config = dict(
    experts_per_token=2,
    n_kv_head=6,
    dataset='wikipedia_en',
)
Below are experts of layer 7 (counted from 0) of a mixture-of-experts language model. Rows are named router (the router's row for the expert), down (a neuron's output weights, with its number) and show model dimensions 256-383. Each number is 50 + 15 x the weight over its row's rms, rounded and kept within 0 to 99.
Before each expert's rows: "raises" lists some tokens whose logits its average output raises strongly, later layers aside; "comes before" lists some tokens at least twice as common just after its tokens as in all text. This comes from a sample of Wikipedia text that the model never trained on. Tokens count by the router's weight.

# expert 19
raises: " s", " h", " c"
comes before: " be", " the", " have", " not", " a", " as"
router:62 48 44 50 45 42 34 65 69 47 72 68 47 56 36 61 41 65 27 46 63 13 50 45 41 68 48 60 47 60 47 46 32 48 54 35 56 66 43 36 76 61 37 71 80 45 48 27 66 45 69 39 55 50 65 42 82 75 35 64 65 26 59 35 43 57 67 36 64 46 67 61 63 61 41 35 40 32 37 46 31 51 38 72 46 54 24 40 39 09 40 14 61 51 67 44 57 33 60 48 31 38 32 46 42 40 63 32 45 35 44 60 46 25 28 39 40 58 45 52 54 38 41 61 51 49 41 48
down0:35 56 59 47 49 52 30 49 60 57 53 37 45 51 59 60 46 57 29 49 25 51 51 47 36 60 37 63 51 18 61 78 37 48 59 41 45 28 45 57 26 40 40 23 63 60 27 49 23 51 41 50 51 58 22 29 65 34 40 48 49 44 57 35 49 39 20 37 27 70 43 58 50 34 52 07 53 47 45 64 76 41 52 40 27 45 34 46 27 12 30 59 41 45 32 66 68 60 38 51 57 63 43 48 64 64 49 33 49 44 67 65 51 63 75 68 72 39 85 48 66 20 18 16 40 67 08 57
down1:63 59 60 28 58 23 71 54 41 60 43 42 30 26 75 61 57 62 32 67 28 42 49 64 27 99 65 25 20 47 48 61 59 51 53 38 36 55 54 31 59 87 56 62 23 42 63 40 51 34 67 76 67 66 69 38 64 73 44 66 65 60 68 68 50 28 58 31 52 36 59 48 47 52 36 61 64 42 16 58 52 48 47 66 44 60 47 53 31 59 35 40 43 48 53 40 29 64 16 50 35 42 41 50 70 65 60 45 58 46 40 58 50 12 40 41 49 49 40 40 48 34 24 87 77 64 33 45
down2:40 58 38 61 35 31 54 62 31 46 21 52 49 67 74 43 49 46 55 94 37 53 28 21 39 53 73 56 44 40 63 49 56 36 46 54 67 39 21 51 81 52 62 48 46 54 30 41 94 51 49 38 58 28 37 43 17 31 21 72 47 55 52 45 86 62 56 42 20 43 44 70 33 48 83 54 48 69 57 41 59 32 61 53 20 39 53 35 59 53 59 66 49 14 59 75 52 61 42 47 44 64 75 57 60 45 35 58 67 37 39 62 64 60 50 59 73 38 29 61 65 43 35 45 63 34 43 25

# expert 16
raises: ",", ":", " in"
comes before: " of", " was", " is", ".", " and", ","
router:22 56 46 43 22 33 70 20 42 64 38 34 49 61 47 54 34 52 53 57 23 59 62 80 41 20 78 55 69 42 53 86 54 65 54 36 70 55 47 36 46 51 43 59 36 79 27 26 37 31 51 57 59 62 50 70 35 37 55 52 64 54 37 49 43 69 59 57 64 53 33 46 76 48 62 43 62 29 35 16 74 51 54 65 66 25 43 43 60 75 45 63 55 59 68 62 38 30 16 47 61 56 54 40 42 53 67 66 55 37 59 65 29 72 63 46 55 73 55 21 54 60 66 38 37 36 67 43
down0:54 46 47 22 20 41 44 52 40 72 44 38 46 42 35 33 47 54 61 78 73 86 24 67 79 26 56 51 60 39 48 41 22 55 42 32 35 51 41 64 92 41 53 34 80 51 69 44 70 43 75 59 46 22 89 66 51 58 26 60 63 43 69 25 43 54 34 38 64 49 63 64 67 62 35 25 31 49 53 61 37 78 58 40 43 37 42 31 37 54 52 51 54 43 36 70 48 70 58 66 41 70 62 71 51 60 32 59 61 27 55 36 31 47 45 52 45 84 44 49 26 35 52 44 41 55 59 50
down1:64 74 28 58 62 38 47 36 42 72 59 71 52 83 42 63 77 08 38 65 38 60 81 40 50 46 53 39 59 56 58 35 74 60 48 40 59 76 80 48 37 51 44 65 50 48 16 26 55 62 38 46 63 53 39 39 46 34 41 54 66 37 42 35 78 64 51 58 43 44 26 47 68 33 41 54 69 76 41 54 83 37 58 63 73 44 63 52 21 62 36 31 43 37 53 56 44 51 61 28 40 52 69 46 29 63 44 58 47 87 38 57 51 59 40 58 49 15 51 37 54 50 20 36 45 65 41 44
down2:50 45 62 30 60 80 39 47 90 51 45 60 58 57 36 48 63 20 47 71 72 34 64 00 41 63 67 28 44 59 46 61 81 81 42 37 37 17 47 26 61 81 53 68 59 38 42 55 64 64 58 47 47 31 41 55 71 30 68 49 48 58 60 61 68 27 52 41 56 43 53 59 41 59 18 32 62 77 52 50 74 29 45 61 72 56 39 43 63 43 50 34 63 51 67 47 41 42 39 56 45 66 29 51 51 52 23 42 35 68 60 62 45 49 34 66 55 52 48 39 09 57 61 54 55 65 79 38

# expert 5
raises: "|", "|---|---|", "\n", "|---|---|---|---", "==", "==S"
comes before: "|", " |", "-", "|---|---|---|---|---|", "|---|---|---|---|---|---|", "|---|---|---|---|"
router:54 56 45 48 74 61 50 33 49 43 35 69 40 63 46 34 57 68 75 60 63 33 64 45 38 49 46 63 51 53 68 83 40 45 51 33 53 55 27 34 17 41 31 53 42 62 56 62 44 51 57 42 34 28 33 30 35 55 37 46 57 50 36 58 46 62 48 77 35 46 57 53 61 66 43 32 78 46 52 48 51 59 59 55 22 41 32 59 64 43 67 70 23 55 56 58 56 31 60 68 62 37 66 64 52 54 49 28 80 21 62 35 54 60 72 55 40 44 36 29 65 69 40 38 51 65 73 72
down0:50 28 56 36 34 57 40 44 67 43 29 48 37 32 43 60 38 41 63 33 44 41 52 43 40 34 48 52 43 53 55 56 38 46 32 37 41 59 80 34 49 35 55 32 49 37 97 66 32 35 48 37 78 78 57 49 64 61 51 49 51 60 29 50 43 46 32 32 32 64 46 41 64 42 53 59 43 39 59 45 63 67 53 55 65 56 33 35 59 44 74 46 63 61 41 68 56 40 35 52 54 53 23 82 94 70 66 50 36 55 28 76 58 52 39 53 93 45 54 51 37 78 53 05 49 27 31 40
down1:69 28 27 44 40 50 26 57 46 48 45 42 28 51 65 48 81 49 28 61 77 42 17 56 56 48 76 62 44 24 62 48 59 48 50 78 32 40 40 34 49 55 69 39 63 46 44 70 57 48 33 47 85 61 65 69 44 59 78 56 58 55 23 50 30 63 38 60 53 42 56 58 57 61 69 44 26 55 70 59 47 48 55 43 65 51 57 46 93 46 42 41 49 82 43 59 55 77 50 45 37 32 61 24 75 60 67 86 40 35 52 78 44 26 43 35 54 49 43 51 33 48 47 55 35 55 45 32
down2:38 57 52 38 58 26 46 33 46 60 52 49 57 37 14 70 50 37 23 38 53 37 39 73 57 65 36 54 43 49 53 35 80 55 22 56 24 68 59 59 69 74 58 54 65 34 51 59 84 38 29 54 54 56 59 46 59 58 30 63 42 56 56 62 53 50 29 75 48 68 63 58 50 49 53 45 27 42 42 75 82 65 68 51 54 70 49 59 61 41 28 55 33 65 30 60 60 60 69 47 36 45 43 24 72 35 36 35 53 47 44 74 38 59 49 61 46 44 51 49 72 60 33 70 47 30 45 58

# expert 22
raises: "”", "\"", "\",", " them"
comes before: " |", " /", ":", " was", ")", " medal"
router:69 49 28 51 76 59 31 30 64 83 44 45 41 32 52 35 69 32 44 43 70 53 70 31 32 61 37 58 34 68 65 38 49 30 34 24 41 60 37 84 23 49 63 49 69 75 60 49 53 78 72 42 53 67 72 27 43 58 47 72 55 56 61 47 42 36 36 56 56 63 48 61 21 62 54 38 75 53 56 62 53 51 38 52 62 54 50 39 51 41 82 32 51 73 55 37 37 56 52 82 50 74 57 57 68 77 30 51 38 61 47 53 62 52 46 67 40 79 61 24 45 35 37 36 45 61 49 54
down0:74 56 66 52 45 42 43 77 52 20 49 54 45 37 45 57 43 69 27 59 45 31 51 57 50 29 30 67 55 59 20 61 70 41 41 30 42 62 49 26 59 58 52 55 68 76 36 37 73 39 73 38 42 54 59 85 26 69 59 89 61 16 75 33 75 24 70 43 34 48 41 39 56 40 59 34 58 61 24 40 45 55 33 49 61 67 41 47 50 57 38 51 41 47 63 57 43 46 08 60 49 54 92 30 48 47 63 81 55 50 51 52 39 48 42 65 60 35 79 37 58 32 57 60 36 42 36 64
down1:45 47 48 70 41 48 60 67 61 55 59 63 82 43 60 63 40 83 49 53 54 65 44 15 47 54 58 55 87 32 56 74 43 50 66 44 64 20 31 43 68 65 52 64 59 23 40 58 41 69 26 17 72 46 48 33 58 30 38 58 35 55 45 27 40 60 46 42 22 48 41 38 68 64 59 38 32 88 29 56 45 83 33 64 44 62 33 43 34 54 34 50 40 62 57 75 63 61 40 39 41 49 48 62 56 67 60 57 70 43 25 46 39 49 29 29 32 42 46 23 61 77 66 59 68 60 43 34
down2:56 80 47 58 52 42 56 16 19 46 41 52 46 29 83 48 50 52 42 60 48 28 46 36 47 40 52 55 37 42 74 37 41 70 42 72 47 40 43 66 59 18 40 31 26 65 78 33 43 41 51 54 55 40 70 60 67 63 60 53 48 45 35 55 60 69 47 25 62 68 46 53 47 52 58 40 40 41 34 75 46 36 64 55 69 94 45 50 52 72 42 55 51 44 36 42 66 45 14 41 51 46 45 41 48 36 47 77 45 71 50 60 49 61 39 56 34 55 52 55 38 51 22 53 68 59 59 52

# expert 4
raises: " of", ",", "ing", " -"
comes before: "ing", "ed", "s", ".", " to", " in"
router:39 65 58 44 46 59 54 49 66 61 83 44 45 53 41 74 48 37 44 47 47 48 52 36 71 52 53 47 48 40 37 54 48 56 53 25 35 40 52 50 53 82 56 49 23 40 67 47 85 30 36 63 57 54 62 82 45 52 33 73 49 48 46 25 84 45 47 43 58 39 40 57 62 53 56 53 20 69 60 65 47 58 42 30 86 67 64 38 37 49 35 57 39 34 26 50 50 70 38 45 55 61 55 65 65 48 23 75 50 45 46 56 71 59 54 57 54 53 46 31 62 73 49 53 38 58 37 60
down0:46 37 41 60 09 29 67 55 37 63 38 44 46 61 55 46 61 47 27 69 51 53 43 24 70 32 25 73 38 50 67 66 58 28 47 71 71 51 35 48 76 41 55 48 29 64 39 32 43 53 62 48 66 60 43 23 35 61 57 44 79 57 61 41 57 44 48 76 53 47 35 64 53 63 37 66 83 54 68 61 23 20 78 27 39 48 59 22 76 29 74 68 61 52 42 57 66 52 63 44 57 49 44 37 49 24 49 59 83 60 54 63 57 69 61 53 72 34 59 25 79 60 28 45 55 56 61 50
down1:26 69 62 54 72 33 50 39 78 39 42 21 63 52 65 43 68 32 71 41 42 70 58 59 38 20 75 51 41 29 25 46 49 65 55 59 36 41 46 43 53 52 42 73 36 51 53 45 28 38 40 63 47 55 48 43 48 36 75 52 80 38 63 35 57 36 36 24 53 71 34 25 57 29 56 45 73 48 39 42 49 51 54 51 51 29 40 53 53 43 54 69 44 47 07 55 55 72 23 51 42 53 71 49 69 49 39 51 68 59 43 34 48 52 69 78 35 36 55 24 52 29 53 51 21 43 64 55
down2:58 52 51 36 64 41 67 63 48 76 47 38 39 79 39 78 45 50 47 31 35 19 43 58 83 40 55 30 48 49 45 69 74 82 39 53 61 44 30 44 60 74 53 47 59 43 35 39 62 48 55 54 35 58 61 67 35 66 37 33 41 60 69 77 36 61 50 48 67 62 89 47 59 64 23 37 39 34 66 56 39 39 79 35 73 25 50 69 55 44 27 55 46 45 59 58 39 62 64 62 48 42 86 53 44 45 47 55 69 62 64 36 50 45 27 26 42 66 74 61 81 34 57 28 60 70 32 60

# expert 0
raises: "-", "==", "===", "\n", "In", "The"
comes before: "-", "\n", "The", "In", "==", "==="
router:60 34 55 58 74 36 63 47 51 49 60 36 42 74 74 48 33 57 44 65 51 43 34 78 47 55 35 49 49 54 19 39 63 68 37 71 40 48 63 45 58 68 38 48 31 57 42 35 81 43 52 49 60 44 72 48 34 50 49 74 34 78 35 62 62 51 30 64 36 30 44 66 39 27 58 53 40 59 70 65 26 73 56 39 60 55 49 61 65 35 30 49 55 61 26 62 62 70 53 40 15 60 36 25 56 31 54 64 35 33 58 66 50 61 56 37 35 44 54 78 48 45 53 86 70 20 33 54
down0:44 56 51 48 67 39 52 30 44 44 67 46 60 49 51 49 48 84 33 31 35 62 70 29 39 38 65 41 37 58 68 49 46 99 44 53 58 57 65 32 30 55 46 68 44 34 54 44 69 45 54 66 36 44 51 39 36 65 28 53 39 51 29 42 59 48 84 58 45 40 33 60 36 39 86 34 59 81 39 51 55 64 51 52 70 50 40 59 37 60 45 53 27 47 79 55 42 71 99 38 62 47 46 57 63 51 44 27 38 31 64 43 84 51 26 51 41 43 56 45 47 52 48 67 33 30 69 39
down1:52 77 69 58 63 41 73 60 26 39 59 77 46 64 55 65 62 64 43 56 16 56 68 34 36 56 58 59 25 62 72 44 48 69 49 62 39 52 48 54 43 16 62 52 74 47 36 30 48 56 57 44 36 48 55 56 41 32 62 45 66 69 51 62 50 15 26 50 62 45 44 37 30 64 51 49 27 46 26 62 47 64 72 70 59 43 53 49 31 55 55 53 55 72 55 28 56 59 52 29 35 57 38 52 41 55 49 45 42 46 43 48 66 31 50 50 39 47 51 66 30 50 52 46 59 50 59 57
down2:45 51 60 35 62 59 37 32 40 58 75 95 58 65 31 58 47 60 65 65 67 50 35 51 57 54 42 42 88 58 54 40 68 42 69 67 83 56 45 82 29 58 45 45 46 40 59 66 51 71 59 48 34 59 20 71 42 43 55 61 68 21 64 64 48 47 41 51 59 42 40 48 51 54 56 46 67 25 42 49 35 28 26 53 48 69 47 59 52 39 55 32 71 33 34 44 57 39 75 49 45 69 55 60 50 25 71 41 60 53 57 65 31 46 52 67 50 33 57 40 50 45 62 68 56 48 65 48